python train.py --num_hidden_layers=9 --hidden_size=256 --n_experts=48 --experts_per_token=3 --d_expert=128 --d_shared_expert=128 --hidden_act="swiglu" --moe_layers=[0, 1, 2, 3, 4, 5, 6, 7, 8] --router_score="sigmoid" --normalize_top_k=true --routed_scale=1.0 --balance_loss=0.000269 --balance_bias=true --init_std_router=0.00826 --lr_router=0.00167 --vocab_size=22585 --norm="rmsnorm" --norm_eps=1e-06 --tie_word_embeddings=true --optimizer="adamw" --learning_rate=0.00149 --beta1=0.9 --beta2=0.95 --max_grad_norm=0.5 --batch_tokens=65536 --max_seq_len=512 --train_tokens=346600000 --max_steps=5289 --dataset="wikipedia_en"
Below are experts of layer 3 (counted from 0) of a mixture-of-experts language model. Rows are named router (the router's row for the expert), gate (a neuron's input weights, with its number), up (a neuron's input weights, with its number) and show model dimensions 0-255. Each number is 500 + 50 x the weight over its row's rms, rounded and kept within 0 to 999. Numbers have three digits each.
Before each expert's rows: a language model's description of what the expert responds to. This comes from a sample of Wikipedia text that the model never trained on.

# expert 3
Description: Line breaks ending table rows or list items before the next dash or pipe, plus mid-word name pieces like Lacassine, Mukherjee.
router:448491616481432437558487532501470480468518460445400488545479557486609495523527545429555495482547467511498537538621400550590462537473498526529491584533588488471530471430465532576492529503381454528551468438498430488430495505485560524466500549539537501465534444506440464588548478554467570473466528463478501475554459536619518503500521541531474502520514448552494506595514595503531546440470510512464563482575448555490526507501573539574495396550524477374438491532551570543479508497457516553568450440468488488532502529521349539493560545498532459520501449396472566475529546541533523556376580469543517477504512521446601492502364419447583543514421506427568499493516519497483470442480559606430570487441428519495511462420446471412491497395510499559500409540533475438469525469585481
gate0:481536547510515428432518496498433477492502521517520518414531435486453563451516540399532501423506372545475586469488556461554499481561551495447586588570460486480588481508558495470516565458532463555492503508369436511413527376470480558452400549508478539600485480461529558538545478618503554543480522428545515542498555517481392410579497538504528567401448492555490503473524470470508502504523443468417528597442462513503494494438406533529445479489466550492416473505454509502455485543563552454491448459404462534473525465529401510472485574518474427565551643467535512480502512471564646479513554508376499554449410529558522544533540526441481436481461505479518488482472449451603429483461427518446415431444467436535448501503434533516485431543442554436478456443486530470505535527447518
up0:492498462466417492449503525552479515557475477467513448522504494459557531410511537521544620563497466609385560478439577527411426549503516499448534500554466504637580582550434472504517467452605486436524488546507626527525464462492538391419538499531566536599548415559475538501480523525562438379504433502430438480503519539462434600504529501566457568508428521506477458577493548394507476466486458426449520497503416454464443478469512515474482511347445583474518455499458543449459546527456479425442521525476460566480488443438513399554517543518518534461511528565508469520499532510515517429501506508564604504469452532506565486415468519564528505519590514472477558501584407520508571439413476473466498563518460580511534541485431582439471543450494494538508474534415480496497501511490636
gate1:591495447530632490427500546437477480525529392378525397546509536455475541392340541491480550428489496454490558482508446443476426472457494495452467426573586545446462471445452497500442529469485560562556584613410508526435496422547433564411517400485502493472540418528475441518513477530526522558430424529461463523598491488454514566498667460430489525485458495556463484573463535481463490436504555549434530432525482538568514540441434443555520518482489568500414568390584521541443492564528495517625546476432550489532556468497503455473556502403465465489455499558533501462552480462529509536515587561508629512488476483512506503503479487533553498490600521482509544521489453478560459483550515509585483528525475393518401544483488575555473502501457499513514506520493532486490536516529478
up1:458470549513458501519550490446459487534609468520529509515433471514455469501471504583486491505464451479580518554445548498437480606465500487459546534459573594503469440511504485558535487495404502468542482415527573454544444546474438486524541433465493452461508512509494562438457520499478470455571524406518549481486484530495534552526503534567477431519484520449441431572617511480546439419472458603503445513525553566484484478557615518509433522505502520525515484517471594424499345506532538508558475564551388541559468432478626533493516434503394478441486426539450485518471483510515489533535507511588630445564481518286439419411515483519474501470529417512529498475486423481491478556518454584448477529488489490421533508462644501518498501590477407525599585517444547534453480497503498
gate2:432474530452486410441534462402572549622507567533461443597603483473527423465401500474446465556494631447489422363516490531498527526480463486482449559533542490508467528481427488516598504549490496473534506477564407541503522536516589370443591523492505583465493462516448487512514549509488473529383442477491511482628485460469532594396590499504501532581568527503556448552522490536479467479505498545451490487464548565451589466545546512520463484464505472476594525635479457456448561495476508555450482556496391485523499626503553525451499472525486479451445436442564463545524518417466514501480578594578534490414495455401505410559449503492567508480529533435506493454571465564473560495482537537474464535571491553530511610460540517540542547500486501479534507554546574469493537535498518
up2:527576524429525482512449396499529537498487589519531491534546433436444450593424474456463499444500606435538395565516426470522468448520447467606471521363549501486495506497549474568604542559558496539597449470515506483500457552494561487508539442443573555490513472478503471535621450544467533577487378542524491528487464461585440381478422591500547555612568460477563498456552497518480501482562542525540479450466474595475532553483494563485530462573485428474521567507524477520503512434484567450514476467475469499507622493414532545495465489582517459496420522488537504572541568495490479552487586467555486506482517387411446502562496517447557537518508540529503534552460577555496568570545572481496515540580560507371519577475589541520507547512492528420480492569514588507479551463552575
gate3:545543523296493413582555536470505531521488527525414514598545462441521590468501521490522495485518598445554480530518379442541518481519513501529510490471488484510533517515445572491555460515580492526435429518526453490361509440486471577456513493497438530530510466456424561575634481448554559503402451446572525476518554448385540469577425542512449502451456489527482453560485522536493537498402554503487459498493495513477421476516481529460475500416474608514508541486468497527567406527492501514550534477515517533491505523446412539492491565521479433578406493508465493593511613497509443515507556509494573517414507513567506464496494481418502427503466486503470457433438512546553456384490480455499391532334527486631515532485584499444478570469533515476495500554461484452501608488555511
up3:510462424578540501470449459524499494514542545444518491499460482556422443490448443473492530512424437521517514494552512540495471529496516471451474487511499526481559530500573463459539489426455574534527588515482460447593486510497482412573497460504550516527463468522543520421511524540570473426581539567475491565433509496556449514467585477491554546534527508452533554458542548463535445460569513467525559450457482524533471536530474502480486564581468448549511477479421416398453601450462530384340485464497442460547481523532592420552401391424460513500534537534574440465466416528531447454530394509515489504551460354467449611533549498586430515458564430524552572520594466463500528560552514496527549518605455415410472559512527544616613508480482439421511535456444466569476499497420536
gate4:500457481494532610561437481489460536418500547545493532544491543476398541461338527500477474409429571493537459671417440517510468545529548469524410511489491492449479409511544443562466483471463468532515489407544447508444438556564521579468526509432449548445544451407511524472540449394500534478616522460461558504432505587522496541440445484550529623406463562440487528545456525604499536519476502554565447443526488454539424491552546519456526431496461536522430502418621489516514535433499543504546517518432563516513527546431557424496475462527496470472415434524503454513545496548484480448544441501541475510493497542450394553452471564456456516470465530556458539526480470469679476456442481515531550502461518408529510462418516492417489508472532480408474520464518507449543500566516434
up4:578521503549535555492412461529388489493537550394458449518506537493482449475522456518485523465541512555473476479450585464488435545502503480520507481481485533409528506415542503541372403488420477553487502490522531570638432583561461417612597503483512586414483465588526414444457494487485501431458525448504493452498569535602487516410535527534456601562494423468518507528420470584513490497530495480410564504556469488534471492490592487495508563495476464521424474449467434448398479499457456448500525532451414445526552560570586440465506522604488587503513450539585525507448492481532521561511481453537460506516502465485429578525525484571543469488462484446512556460553447514513488479608490463388515487458511496503454512464373407468398524469428543501445556422521465464476381497476432
gate5:470592502578488467549619522499500463535534508461492565447540547506586583492595574421566537544442489452516482518513490507459538501538525511557489532483503447547526475485621476471568537480457519399463505556487545356473542490471455511458433531437460497530448550437531565505520524483585569474522478481493450497499570526512567514555398485462459518477551448512446511499484463379502565512529485547446593591360461509444535499520552611532476529530505511435493588475533536521470500575508471454517536487456393530497571515525408532617575454491519503406527537451407555502469491464510480484477467521537464463514546460478455511463489513495492477505426458491523603515506548411465549560452399566486511547513650555510547497616433504522495429440582513499418373500385570450482466522539494
up5:442437454539469452546506526474556530475535470453531551445559540480528580572513471449476480478528457542448497425456438474414430519455554551436566612612448468518595528530468469619407569510498439471412559442549442593434517521510442478539457569498463541449500508572521514454522409542473516483414519509430569545512603550534448471566475506497468485463525532445538446481565534566480579494395466578521442455423546482481464510456470660417513457385536555513592505574526542559433410517449547549572476487535543478577577582489448435603535480533532524538573589467432519510469539587492401454480464483488467479507506534537524523500441526496520518502530487462487540466502537516519509487436449583516523486473534426445505524621509553544431479558551570501516462430544464478541453470515511
gate6:429484532526457459586445574504549574431448474467486543497585468453449555477508471444406488492435529570496477522524479483533469562568560487531492524545521454468476439568447534423495537481537517532611476575385423524468381349504512588442467469477576522446516476407505491461536580453456440464564526475446498496512526452471495483514527496486619452502467531593539499439562462556574451506418459500585461437522499557567569519540449449508426420427463542466505503469552458549524471450432491533534549411532478495509462504362558566466544473511422516475559492508546465481446433490583543514574513494479486495464450430427507406514543472451470396466498511448452557468530518558450428441526598484482520444425484447532537557472452527499454578476547513599537516451541451625422457469447487
up6:474496532481448480608470607511531539440400460479470603481594492433460548484521436438472467471468555593540507540542395464539528557567511524496469523528488422494472451525471555448607568474522520472524496596419421513448434429504514618412464528559507515466528506390534540509580528448469491495557449467472523448503541466418549436496418512469553469447480569550520520409515452564521513543381493515550435452465525479581481485517465471442424379368522565432509490515584519526508444503446485559572524463572506504496452512373465565467528521505472447488502567477527486508443418487531522484522515482428474483452470515473531365527543488453475443495493462446427494484517564549529396483512506513457464506342474465569563573463456444455452545505537512594546527471546525552496503436497443
gate7:486508552502565507502518511483443449494489540473521534510553501497484558501501497436480609526523366629503586471469562507460367591502494520529569555455531500404551541487487447524365563518469472515544569524477510444515477446475475496601580563633560514471499488539533391440523516654416544464456511485439529498563561562524496437446570427515484468514496496530468487524657417469519533484427477516543405496542452518507575495435491445542503506541464540501594513517453506530426502527522437526519512442456447527447472552467556526484555493411535537559576515421467497433483493482554517499489512533452485496550496491580528559529544459556509470489558556500521573412491585615455509588555496485490574424508413400445423449515416468483487456505391554499481550559526485516444483480484483
up7:540564540415534466468487517437456423461510606484501587506571500462507652469526570468542547480507510555494516483471555508444447543496464509432522582448496517438569547460482424521483557476443442643480568495452506412465557460491493567548540580599510467471476470550575417544497530606541532511436537435425584502605580464488482425526470485559456447507541568554493472536611418432483550528476487452460394558544487511435588452501526487519524441465468576537492482458554523539435474523520401507508471500501419540463455450482428596518528530451498521441525472426407547540493584492499515464462555525506531401489499572565518502411539504551540479524473525510542534414447596519479470586486503477542470440463478419494458505462483497466431420568426565416434506599436503449512514477516459
gate8:402444561580515413504487410538522495451579407572421525403484471586472453534427493479357548467450531433551474491512517473509386511441491494494460530487526438470492554486502467481434557601430517500534510541487434474495460528494579508464488434607530516547544540507482575546532556573483571540432462604498468505543579424551574457576639463506496446539546418507497508511383371535506550494490430396522562574475466502472497489531501587531478458464514409523464467504540523497496457493495483508503473472570466351498459530394477443434584561582502485526441538432448520402444487517512523527436436478486547454459457466535544522540516507522546496489473484482445624581520497549545448550507514475483493517450464596472488522478478519447502492511443513538446476440564417516463483481554423
up8:609544355496561608552481486532423523435459476385551558546566567504512489494459536509533503614462580576477499517488519550455485454460503491552511515466580522425489489500554456485445483544482532490560528438543599574455484587487424567549482487443446573457483431445522487482382464469439529522558467439565430504539367608501536458424491525435533555559504465485432521538483571595513465496585518575435554555586572465511424567423476492531519523489574492541540522501430491524438403495505534527493542479497524495404613575613531515504385480535476501472506549504480483530476472493527548442497458503458496512587493446518478512474531467533503512487610539582556541511525507394442546493428490494485549464478522480509396453487559396516484447498512521461541451470493624487503500552492512
gate9:463449495532459496388507495516406436532349515513522403522481529425507470490409479489484606516537523580490511536532461600519582533526518523511585484453643467454537569536473464454500436490559577462443440541505516472498521397533531504430509533571525559529535406515512535553501430550536437508477396526564538481472520525507456598516448591508536522516456493570547551495524490528508428398495471503447489549454540467550544567471420499456465542573513538355475501478475561543516530509490579521531499482427566474468502482480468391534559519515568454463517533444537413430465501488473527492582532523465505616541455563445461467420431430516522534455575497566536482490553473505571421578508591536519505452555514499533543455458512556467487562568484383481504561545465606535439450550530596
up9:533432501425480428523518565546468473515505481543530424476653445453499466485524476437463513508545485561471471496496424475523560581501549491524556520504531487496613588542573531558597569530428564506521492487438480433460666461476507476458582533519419458554484493452492563559501519513491452471459492552514578488548540463584454480417493494574488460467510556564500511518391515572487455522363597529399471425495509456572512511492443429478402516471577478460648586535532573457565570480323524506566480494550467549506509530427555505434532540467527491502498444381488536598459522502486563498498535487548517474454500488412465517491531428538495473494469553573526477455532478468478510556437457491475484519519618515465564532445546435525433493539562540456578532550505517521446524506520514
gate10:529445459521485518523510500492510490562508478497541510415550560409423416490402399488432506577540497401461511512509502556569393519451502489499524463476458441448401543421489507649462471517474470435538533431557482486487497512531519506539645515527492446510566442488525484492523520493502529532440557509523545569491551545510506465575545480474470504507487493505509601561505465569483498509572519474495497561561464547526460513396502472641589580584477458553501532533580532558572478468537489591455521500531461456500632578468578587351470520549534470526538566512473491523368525551532403491526506477475453538518505386531486477535521517521492480454521598580458526463453460539537490495598540439466576573580502532435432514366547518448468472510438491407534526478457484534514498520565541
up10:502517565528514482391567404508530490464519455518494485535446423454534512416571439432436562528468429590589542393473549481455400576535569503507526482544494495447563550504526492446481453411448566518529562575439476499486547414532559559557481517515483484555517443464519512477554561528405415512463475554483469540466555441543406511490444474438538481525512547529559416512530454475473441454501568444516545573438619460485549404539470452509475478453517515527462407407503431506463470476557525593466530501473539460492487486513387516571426522589526512492425505509498511457472541475498492547493556522453436484454467551433532570467475497400533464523393577493556533494585433484563480522456525508510542388461544433602463518567394439503433568523405506588475462390568444509489491470481527
gate11:619532470395504432420454444535452507458535521538521487608580525553461575530499480510545580483471641608523502409565550471517573447497540487503504490547514514480530541530462562453574539561526552494479437582402570502427455441519517503482448523487460475493475460545509455504499519492605485432457530538541569521535538466473479493609518417536535516484468472580511555506490453468520461457408486497528493499410442512497617503582421520402459548595493455505494512514483391520508523532537514507422506447486558453550530535513511451556501568546519476513533538374468490536582536400511484522543493609369517520367513510529435548431499512376495499494425500486532467576464460464480474509481449472601378471562567484474467557611478537511497488506525512574420476565427503505483477492503501
up11:516503442430588461471507559535521534511485495578438469558538415480502515554587544560432486461475535572570466442576496507544489540482512513439569502526472426528509494527569527432579500521518424527414517550432496491459475487490507562462486624554402575586547558435499497565570493534529557516498522382448552459535536440425560441565456407493497464536493489445464514457522514535521570552464459453531367556542419485483491486523477606553481541471475569527474477520476463498501432537537531562481482483518583414514522514496416532459488632575549524606557535476487516500519480437514442572544520524396505470454502560527460573455535498434463459508467457420501538492449399491396369342537451475548448519410502476524474553559524427423501487476392507568491501511484509445542490499497561
gate12:557560465428513525516548488503540509475525412478507508492480481403501543412494544484387537524540420464475499476551484496547539495549465481491555530512554597561553480531464546459608420409488578512546420439482537429489525518503505637435429601513534511593543481435560519562589519622546502440370446375501482461582510512459508566518518559565458548587528552467485503549536462478496540552432468470390475565492582505468476488523432474535498486447444601519472536546564483469433417504520511468556521458549581551490495528453510568550474548451506491562529610605552429437467501476560445509547507511486501443555506401522449501459523498479473458473564464536519414520464454583466461474506400517524364454496535522476508468441492454450505517433480410509467469565448533495473536407488555
up12:500480483492531587498593473420475473542540551470594488555498538566489539563454638538653480487466503446552467508523542512478644536522517474541463428547426551484472487524492450436586520507531497443506538509489518474429502490530476451468533531455542437457502439471509418454521480435578443478486485532471494493425437540467480479564471507419535530515485500554464503364457469462533549521561464598563534530430547562437480546645560452551481550507502418552369459508594511494560589506509471378499519477436518537539557508482475501613520449528467554392434494523503507533605554498536545463533436522629547489446508562522423494448478531449531518511492461467478479567512451440546486466529543533518546519508551464531546465522559552525483478539531550482458537506473546541492619483489324
gate13:513532521506562464480493458475578547457525574530469502407504445520485443512507567524468506565471474507509466478617485505442438451467542468503491589505525556491498541482631525532451461591446470505500502518464495444366456469474544551523414453519444491472476547466465456552497522564592541413495453453428459529530537485497528389573497515461559655470368496456528477420530498463508634491477454486540504553483492522535479555524425565553570536453487456517447519430563516501497420420473547513606549447666415390524517502500472537492569501482486547551525545534463515418406464422536423443511497568448410478555491491619520481474590528541548465477564511512510505454397460576490491482401543486507477571441467490489515473547523468504468493434496519508421542405444480446440475493510555
up13:597491494474433465460511430481606513522414520538476515532530467525480405465497537538566543588536629488444462493596443505424400434563519515483506486457555479558519563485600480524484509542491480471502487524505513471445450562540474529581456510566556556508489510492441531555546583494519573447578509462533419507503496515451531535485424505473571538408503551426525558461546488383495505440463595470570505565545465484517536522534515553535595447491502494425477581441382476510480498485532553541523520484451402406468494546582566489482594481480564537430507528440468508464525471499493470468460472519443455579654531414453519537462470535553489497512556474555502465500462488494520549493414652519472500512548474585477502458507423444490604569497460470525449443502493581506465381541486652
gate14:483504378546539553470507406511518534570442401460512478498575489460424484440591377512510501530495443539491510585575450451477396540452604463389587514572533504472468463546492513568561401439419539470442523489473368540461464539468486484482545495523545569514387578474579494482517420524448531538562589538449482565428407561504510513513513499459528544591480507521517468444545504476509522378479528504552539526503558539544479496375491509487482536537423527599524433463599461542538489443536531506447480413552564486535514530450537477460524452442407499451476484469469579505546501495544497498523527486563531499502511470511507537520510477511581483380532570499502405467495556488570475500618494491476475525458520544450431617402465567500504473499508520451474529411481487594436516580499537
up14:516528506490499368489518460529465448537484433519415435538566443510480491513628504385524495508507458460500464579621476406474508507512529494451488525587485458461502490520465502538556445383544578528457532542490345491438432560495534513459533554474478477565518544455545503556545530470513532509482564489571449502542534469462422453532525458422431555421515522531465450542522530582487481467449536564513459589446406452562456460420469529478432498455505571548491445504392480545588501503564581471513501459498505486448504498463447475402442536423458496553450515425480579553556519475483534426502563505460599533455526551548472414436463517433463456514408533564504349445519410467562502483524409465497453478456605421519534569468509492530486507524487449469581515530508594486545562441502415
gate15:422476529466386480532483572387470386499451543538537403577590684424482533520500350470456493523470449539517501491538510389488461521504548508446465448502443466561438476533548483439478476497496451542537453528402553395536510512534494426490508572520541498491479510456489440483485497538472466469555545461547611556529596565494482521512471422458541555506488551484644509468461555469525440490409541530486456459551504496536495438398485533528387455450462578465551567492501459454477553528488584551490493526491506646511505509553443491527538493480478412614513458562624506493533496446513438480605508507509519384519512462527468370455499467521412472506494519538481547537535509432469450516527509445460441481486470463429545501526470472497466525526563520480477553552470467513528506462462415
up15:509581574431416551498501549503521480485475476616509531476459530531450462459495513521518524529506523582527459476512592461543487499556452526465477518510447487535426526531375477422431654503458558525430535542474487456470530404495456594468539543428505461468473417485495404507392443566474442431379439575486533490491529431627451475591533521540506485528464549534511514412571483492536471533413450483490454543503608549487471425438555503457522553426472537507421478506482499446608440563509411473487458484556602542526498503490483441527545490514451423552425583536530463477479490536493489483526538485549486473505584484476447461484598449476540513522513487436565491502471546446491528524343551457481489459481445469455572530512520566463508494403550503615442544548548570478524515393478401
gate16:463439566498565549474506573505608445493536489598514510512486557554523533526439470528531484561509535472533462484533417490514470516531480511497489499483433456515429574502419512462426596505427496509390511487457378447533488496504499435459393541485489570484575463498459419585506490536485613496541478567423544571404620442529485445514536558456481478505512526451487439549527462440504589535396500497513520520416440514508478494489518508582482446512522505478512586481506575536559479491459458475486502466479424526493495574404507542465563464460539443343442535452478498564464488554470479430471392468508461519524566482573431540424531507514506507503512400441481488573548435493633480541412569428494501491528404475457508624472518505532524508546557504484484563618439628504472605481511530
up16:584485450504549405426545454465548559527497425395507460534593492514457536446416464484518502499515523513416524450499525509414417486442514535486522427461490413495603530483465500572385461457460489504497462500445485513427440507507550485444535546464585555536446544490529536473595454548509576491569578473508486518547517607422536495533418476483464556457492506552544526516511525538529464507579555492405463455418514476412508479419332417536410470432456550526588514455515439512401481541477576545522464465490492536481553597473436420476488415488486440504487586489618480493506535491518401468543559542464510541459479516569532585557424478533525536519531551510502529477534503567559555489529460518505398377423454466526493456506493475559463519501487629431466422423555498544503493524443504
gate17:540478490384491414492460567532533569473449510473480500560479385400470578519450418468510565528555576470454507486527503514484501465527494480533511546484539534521481495471525494482615426541517494465489417520484456504477489353495463508448444509490435524476534528494531604572591544532493569552509465420584510499523592532508512434514389545462570432517416557485508502513540517438490447461494544514423474498518558612518526536434418424553524538576480490461506554527466483474465408522519432542544453453412537450517603602497484422565505533513533457451530439512595495568518487473514531458556588490428568524647522403522453509477495491478512472471425483502501480477531470487551463530488447460529439513530568500442454418471526390474565601454488472532491480547487702512519542516469580
up17:605545451508517555511561547450457510560532532437541558564540555565451348466601518448502569491504501567431556519530408460412464542483583535439539524546545615467454504473477510584480466503521569466450525441442559483466571514480411458596525487544491427519554456523479477464441502525534528451507473494446427578527433548507560553408578543410501530430487427488466448511561514456518507540525586553451489523506543457592473480554494494496441537436523521530528549514534464501553525454521541470452526547612485544411499502552542551487586453443444473483528540514418502464510487486529411483545496575543476535545511514501506491423487422595474496469498524465567459372381532512555537451523577528496480583527518495562478506517592537622519509547497443460462604522437460516478360555580533
gate18:554457461526484484467481516491438499494475445447437479429491536544517425480484516536496522463564444444554443593520515515529537465487578460412495509523548512492489500516493545493558508554420497523474425481407430549505514580527478524484636563490574488511472402510486489521616556485489567510397429495534474546460569480563541474592586564492441516435489499508420472499453504549463486523513414460537564430417524534512444498550399432513438517479489394573492541459518494479538610520513569413411485570563473447478494496441550504489612484520524470506407434580484448531506517485556526505561506490587426500542448466512538547528509479504536464481410349508499646520496410488593442516571517473491403544433509471512502488419535451524557515395560519407465465474496406511519503548399421
up18:544457494427613542555559464474552506578537492479490548466493491543559461492533501518531612548524576470474508469470543469458417540574540427462544519518550618605461566473424531569498493442527505433555481502494614473499489554519513524584578527481490431545540428516496467498583496508440467469521501522490444397483438401489569472485439503401446472492516370502503480497560570516479423528475522474568461543538545503571507532500583375443489527458455486449515555468423427494504537551487476577361536543521544496429544512522498553621648536515486369526447536492562519536417531529512469559537478447578534428466509553542448429461488536555467500496476605532537434521496513455432510490510571511452428490527517600529471529549531493432475471476425432531465549531544464486537440530593487
gate19:486406431532505499573448409520448439590512497513445481457562631497536538497553527543461502562449496458423502560469480401406525643478509490477526536547519568544514544521543514497564514509453467451436514555527556479541535500467534486433500535513424439512535461455499568464490562453532438474502498577532511468516399546403470495409563480397552538528468459485512487487553440452599447564448544441434475562485461502503398521477547434561473561443453557567513462517499512443537503498475516468481566571441438436500439457473565440531446521428448510547538499491567443493474466448552410478573487499488505472432504424503428510489562490565552379430545481441510401443467528462577459534503484517498431470603542390476445526488532576567496513429494574477413636526504401559503549485443532
up19:474556519554484514488591454533501531537550408541526621479549497487477555500515474460509553602450568608498565455538519518495551490435502494536503635587472447525538455524534568491469587511399528552520513555550507517580492480467443464573410479512407405468524489515437515381460430565472417440536513438452428521528406574514456460475485536572514525467485525588566447407478429539531470517498506516528485575463438481508481519451561579519479490489512477426529496534520604515395432507472519493501512514551516497470591550487508508565514498557451628423542438353537502430420495508526515557517486510477475524465478517563526468473502470478448510494383585505524564459437623397569507478424551572508481433459511514534519429502515439568493453546525546521489433523524533571470400551552481
gate20:513532469596442488455472505462506470600452555607447481491386552528482497485521432497447433360473448438481479459537510536572518481559475542555495489563540447394452466451464628555452477592515550482529442504464564446443488531470502532470456479447556483464425452526552555451516538496512534467480550506542538464533606438484470562512625439484473588455513445548529503439450599480507464471557537478505601549454558504486558510495444478515555565600523409481407469523555456509495507559593535525543487481579513562555520444545468572477455558428493485629471515536548520425506488492499465614489536503610493502477463498360580508580532443436484492476439454525499454592554441513490503492527380531446437479484511504412489544428532526493497460455464478578478469471549482505445510459584548
up20:458632501488527435512521494532575434554476530552439505500492512468497457490534408477394482356480476487509443463577557621487558477494494512456511551540568487498555471452563584463430520537439522482536394525476564432475495602477535489453493546496623505413404485533536564471483492482523558440478492458499574444493576494513541483486606381498497528505501518491519558449462473450474489488504510428574564494505468520530484533387464470476563523580524384506411540514525448473409518552574483479506479486541495478549428468582521599576561567515513548592547540486582555454538491486549561564492527524557484491513500461496543465594518478566441506505418445475474488592543529493440486559558469455408441500369440570412450543474505455427448423519496500588493420462531476419497535524514477
gate21:570558533508497466417554460511481456518483492370480506509462529569500554462535483463556548387548586560521493543451554511494448513505506506476488572582540518510526492552496494455574394495510532547492470505411541477476470472474511522515405497462458570576427479434506671438519437441505440502440426579445484553491530537334478530556516520443577529463373553506531452547409540486573494406505533358542599487551488496462490435452484559430524626451493542574528487495402528432500480539503378414502543539489472490468391464522553512442504482519517484486486495485594500548569475445548491537543430487526535539521518468511429528524605467526491443460462493511543557516537486545543466577500477485477422480504470549485401543511508391542534595457462475511496578499457518541509537541467529
up21:438470422521389461485442523452414492476509505439504458442454482476469563514478477474580449567513443512381537505431441495569411507430489457570498444438503531558436461510378498497375560492472501512505533450519559576579463433488491402574511419434520419453491487551512522457455568532459398481405562433503433478488479465617559556377559586470502557551498448577480488464574455465471469516527546457449544417471525452521534591500460470578499513475479454493494500514561536588533467503437484595495476521493528557593486518500525507589589522475468539545545407517415479414492538503505486469466517475467517439505529433515587514510570532473519521504472574544471560522441573472431558497464536509542576435552481468570508551430445533483534510491510468483576444558532438484483364487424432
gate22:577440602527464421536455453505491397499505449424487479470415564532506556518490475456426528455541418511431522538521505474628461498513510526516546477477595446476522509454475562507452575531520556513524444505504540533506403403471501581511472466449577514511442468515494509516505498453420398533502540463562518492536501443527450480442503459476517551514478407495503506515402495473486440502517467363432568531459533440519530507436487586542464473494434485456496491434417537558461478414478518518490459511553546521520482468425426440439531509518520451656503421521506528487459600519482607529445575475584555449417461514495557495608504468429539477525568490556433514576507538573434448516563456472435548531490523486444519655484392470420504532396513494599569457421482496564488460451448474
up22:452512429520505494621475514422453479446452496396507617493565502487524507493520589448527547555449484466445540541429477553525493539568481521572492474487388482451509470519408439545416509498561472542513543496572501526552489565487349448477579463536494425561514506466554460456638511494475487553644571481485401541488360535501495454495542575557475488521463428542521538493472538436481465498513494561444467485511618493503456519444521432530438542567549552530511405488438584503430485565467569490486531536601609537440621479497495457497460491539469498514474496498480497644479500504490533558509500450424499523434503501506495525449534482523521524511526469513505575404458608429509412485450532476474514481469533482512516574425477479631559436590527580507459537482517528529493509516443559
gate23:486503479581553528403520464469544584514493502455471500529631437582506539516483470442473490502506598429522476402509541477480495514483532485481476519555519473549496558428518453426558492571485480503582514433445503516528420468484495391487553385464489606555424423384501438518610582473570444519431416451485467524573547499408560585451539538568487553507538512522601496534462507483522554449527626530390553546393494580510546605557543446413403496416535502460562500562524471480510463515508573527417471507493474502535504561486531481457552461512489552405496497495576496568468467447503540537533528638522490533472536395520476505497470486455504483475469548467513506466510472505450482458445543510450476420568535575557495482468476503481519587497461517480438409512514579468508521431500632
up23:524486492523423574527531520574497400508492540564510461535391586311503488447460508484490515459490459568381563536522495482558523588602526506569543467531511485495478517544480547432506485413476494492488466566553563477489490428486479518609446587445518401501544602498457507435507467504455443393509539529514524431502468525511586520565436446485536471553462470486439516510499498432532382464413520424524561464662471467529483431465444527571601588488492500529468522453512468469534546534471523501537546457468566542456476432543497420601436520493480507592569560552534488429534453493518589567507416523444567495511508538506488536548543502484418481483487512559528495512482445451475425508524491492528532578394544443529460434574434486520493519552507454558553587506403454554490450540519441
gate24:456583586578458477539497527544498491518500575453474540483659455495547471493525551494605498503479499483541493519457506548488470544467562518443523600551455398519479432499546497533523558567496483615532532497440433441405458520519550453394438478585606508568456485489504411545526486603562561521454512543422449533571574484571481437545554462458480567468484546568513564474475557531480492511423536484479518538475507540515539486563583506532403411473415540470473553484624514486487570490458521512461482526494443520474489518434417512458548568470480480446500465462412538559430552544502469451434667560532490531453467573571540510481501522520549459517491518405427611526520516449496511396480561510497498523470486476493507502449496608486439459481478591370451454540548545436533563535514505
up24:530446524442559454579438583476476484483452513550450490552391517447485432516505518522510504485507502472514531586482429458471525539496448498445475511450561548440537536475509494494531511492485522443552505480502475536493632453524495670430524533565421446440609527541417528511473569519524534583380561417498542429537510435471454452546471450550531415528537418492458401523422536564486603507463462570494436463505537500531405538422442499644512500579450537515453491465495540563491474515502462484574487489452489432523434443473503582398528550528474510591591446450500487530504418491497519515512515470399425429585493510484448458490508479518500470487428444543473393437453557587554506545555494458438499564461484427524510469487627457492561468487480421493480548467486380503518582526542499
gate25:494433493553413588448554483500439512584497568479579447468518561436480482469480406538432512505453513556592484531519510429530489541519536418460445516505563543473450561495617506462511506456465544522485487450413470444428516450466505541493531495505581523462444478414514587471567513463516421550509488462404461488470486535416446584515592429443480494591487522552582590548474429499553488371498580508558540499456522506543568447555423487529417495486450446476575478451522458474532541476441583516443577535521502493518464448555427482483522442482517490490458487479455538541509546506562548406523502631485566512501444541456487526558535417490553446452517408542549481546444527525547434512571529568519457457539550368488487441441483487561460578394479528574446521392474483589383529491548538
up25:531535478527502562472485525438514459472552511441495571448395476530464493538584569513538536521485479527536509498511508476532457604431485495632501543552373481523553471446461515611377574472461472545464525523526552571540548520507373405515477366438347552511530466582430453457514439548491513521515533488553503535378391488466454506499523511563521516546428481431567561587558495522484522479542486463520528462476567567437503545516559517481528629481480509401513448407464541533504390528484451539519497531492514593553576412550573472503475486539515569405465511548511528532429503518538577516550577498586450472478492519494474507467496495482583519481531544508436564499469581496451488489487502526506610545483445486547485569451445495514458499520442519486556449387563532448484543510552591
gate26:622442473539539476509391586521485452474473443495516533392540454493445408487505442442512526493493448523526548474477475551477539519506566530540592434509550512441537470474471472516507495478436579488536548449463493422367454446499481546520487574489428558530518553556527459535472446602501514551500578583551472474557492471507515467503430500376446472459456548495475540443527530520486542539560487510470489485529494492457435438432471628503547466379436532526399497480493525481496486520574590565562560529620576618476562562478382383541537504404523468505514537513477449453448471496484555441538548556503478525573454518549488521413548455448532546466536618518514435484478502506533544436482585527545580627512557445448524505437484450522485435508492557524479496400503465470505576521437575
up26:495525482517430485512484512531562538432589442554507468612502438452505427407460575498385471505559576454610500489507577492503404376426437488473424428467549432489472537535492484456450478470561477554493486504521521500504446421533432399463523514411578467496478561420510506473448502469503449489560490495462338516375509546474641504558516567602476542545500426501395475491414499471535631520562416537423511497526498499541488442537524473515460535482521428549474486446505546478431512475537560448530500499530509477531561491475489478594528471550444527520591570538523472528385510441532471410482481503500401443426488555452497500467534491484456463526571451557541566547526457496460474497513469445428580520467502564491437557513478490523532482467539502518470388461500539469490458417605526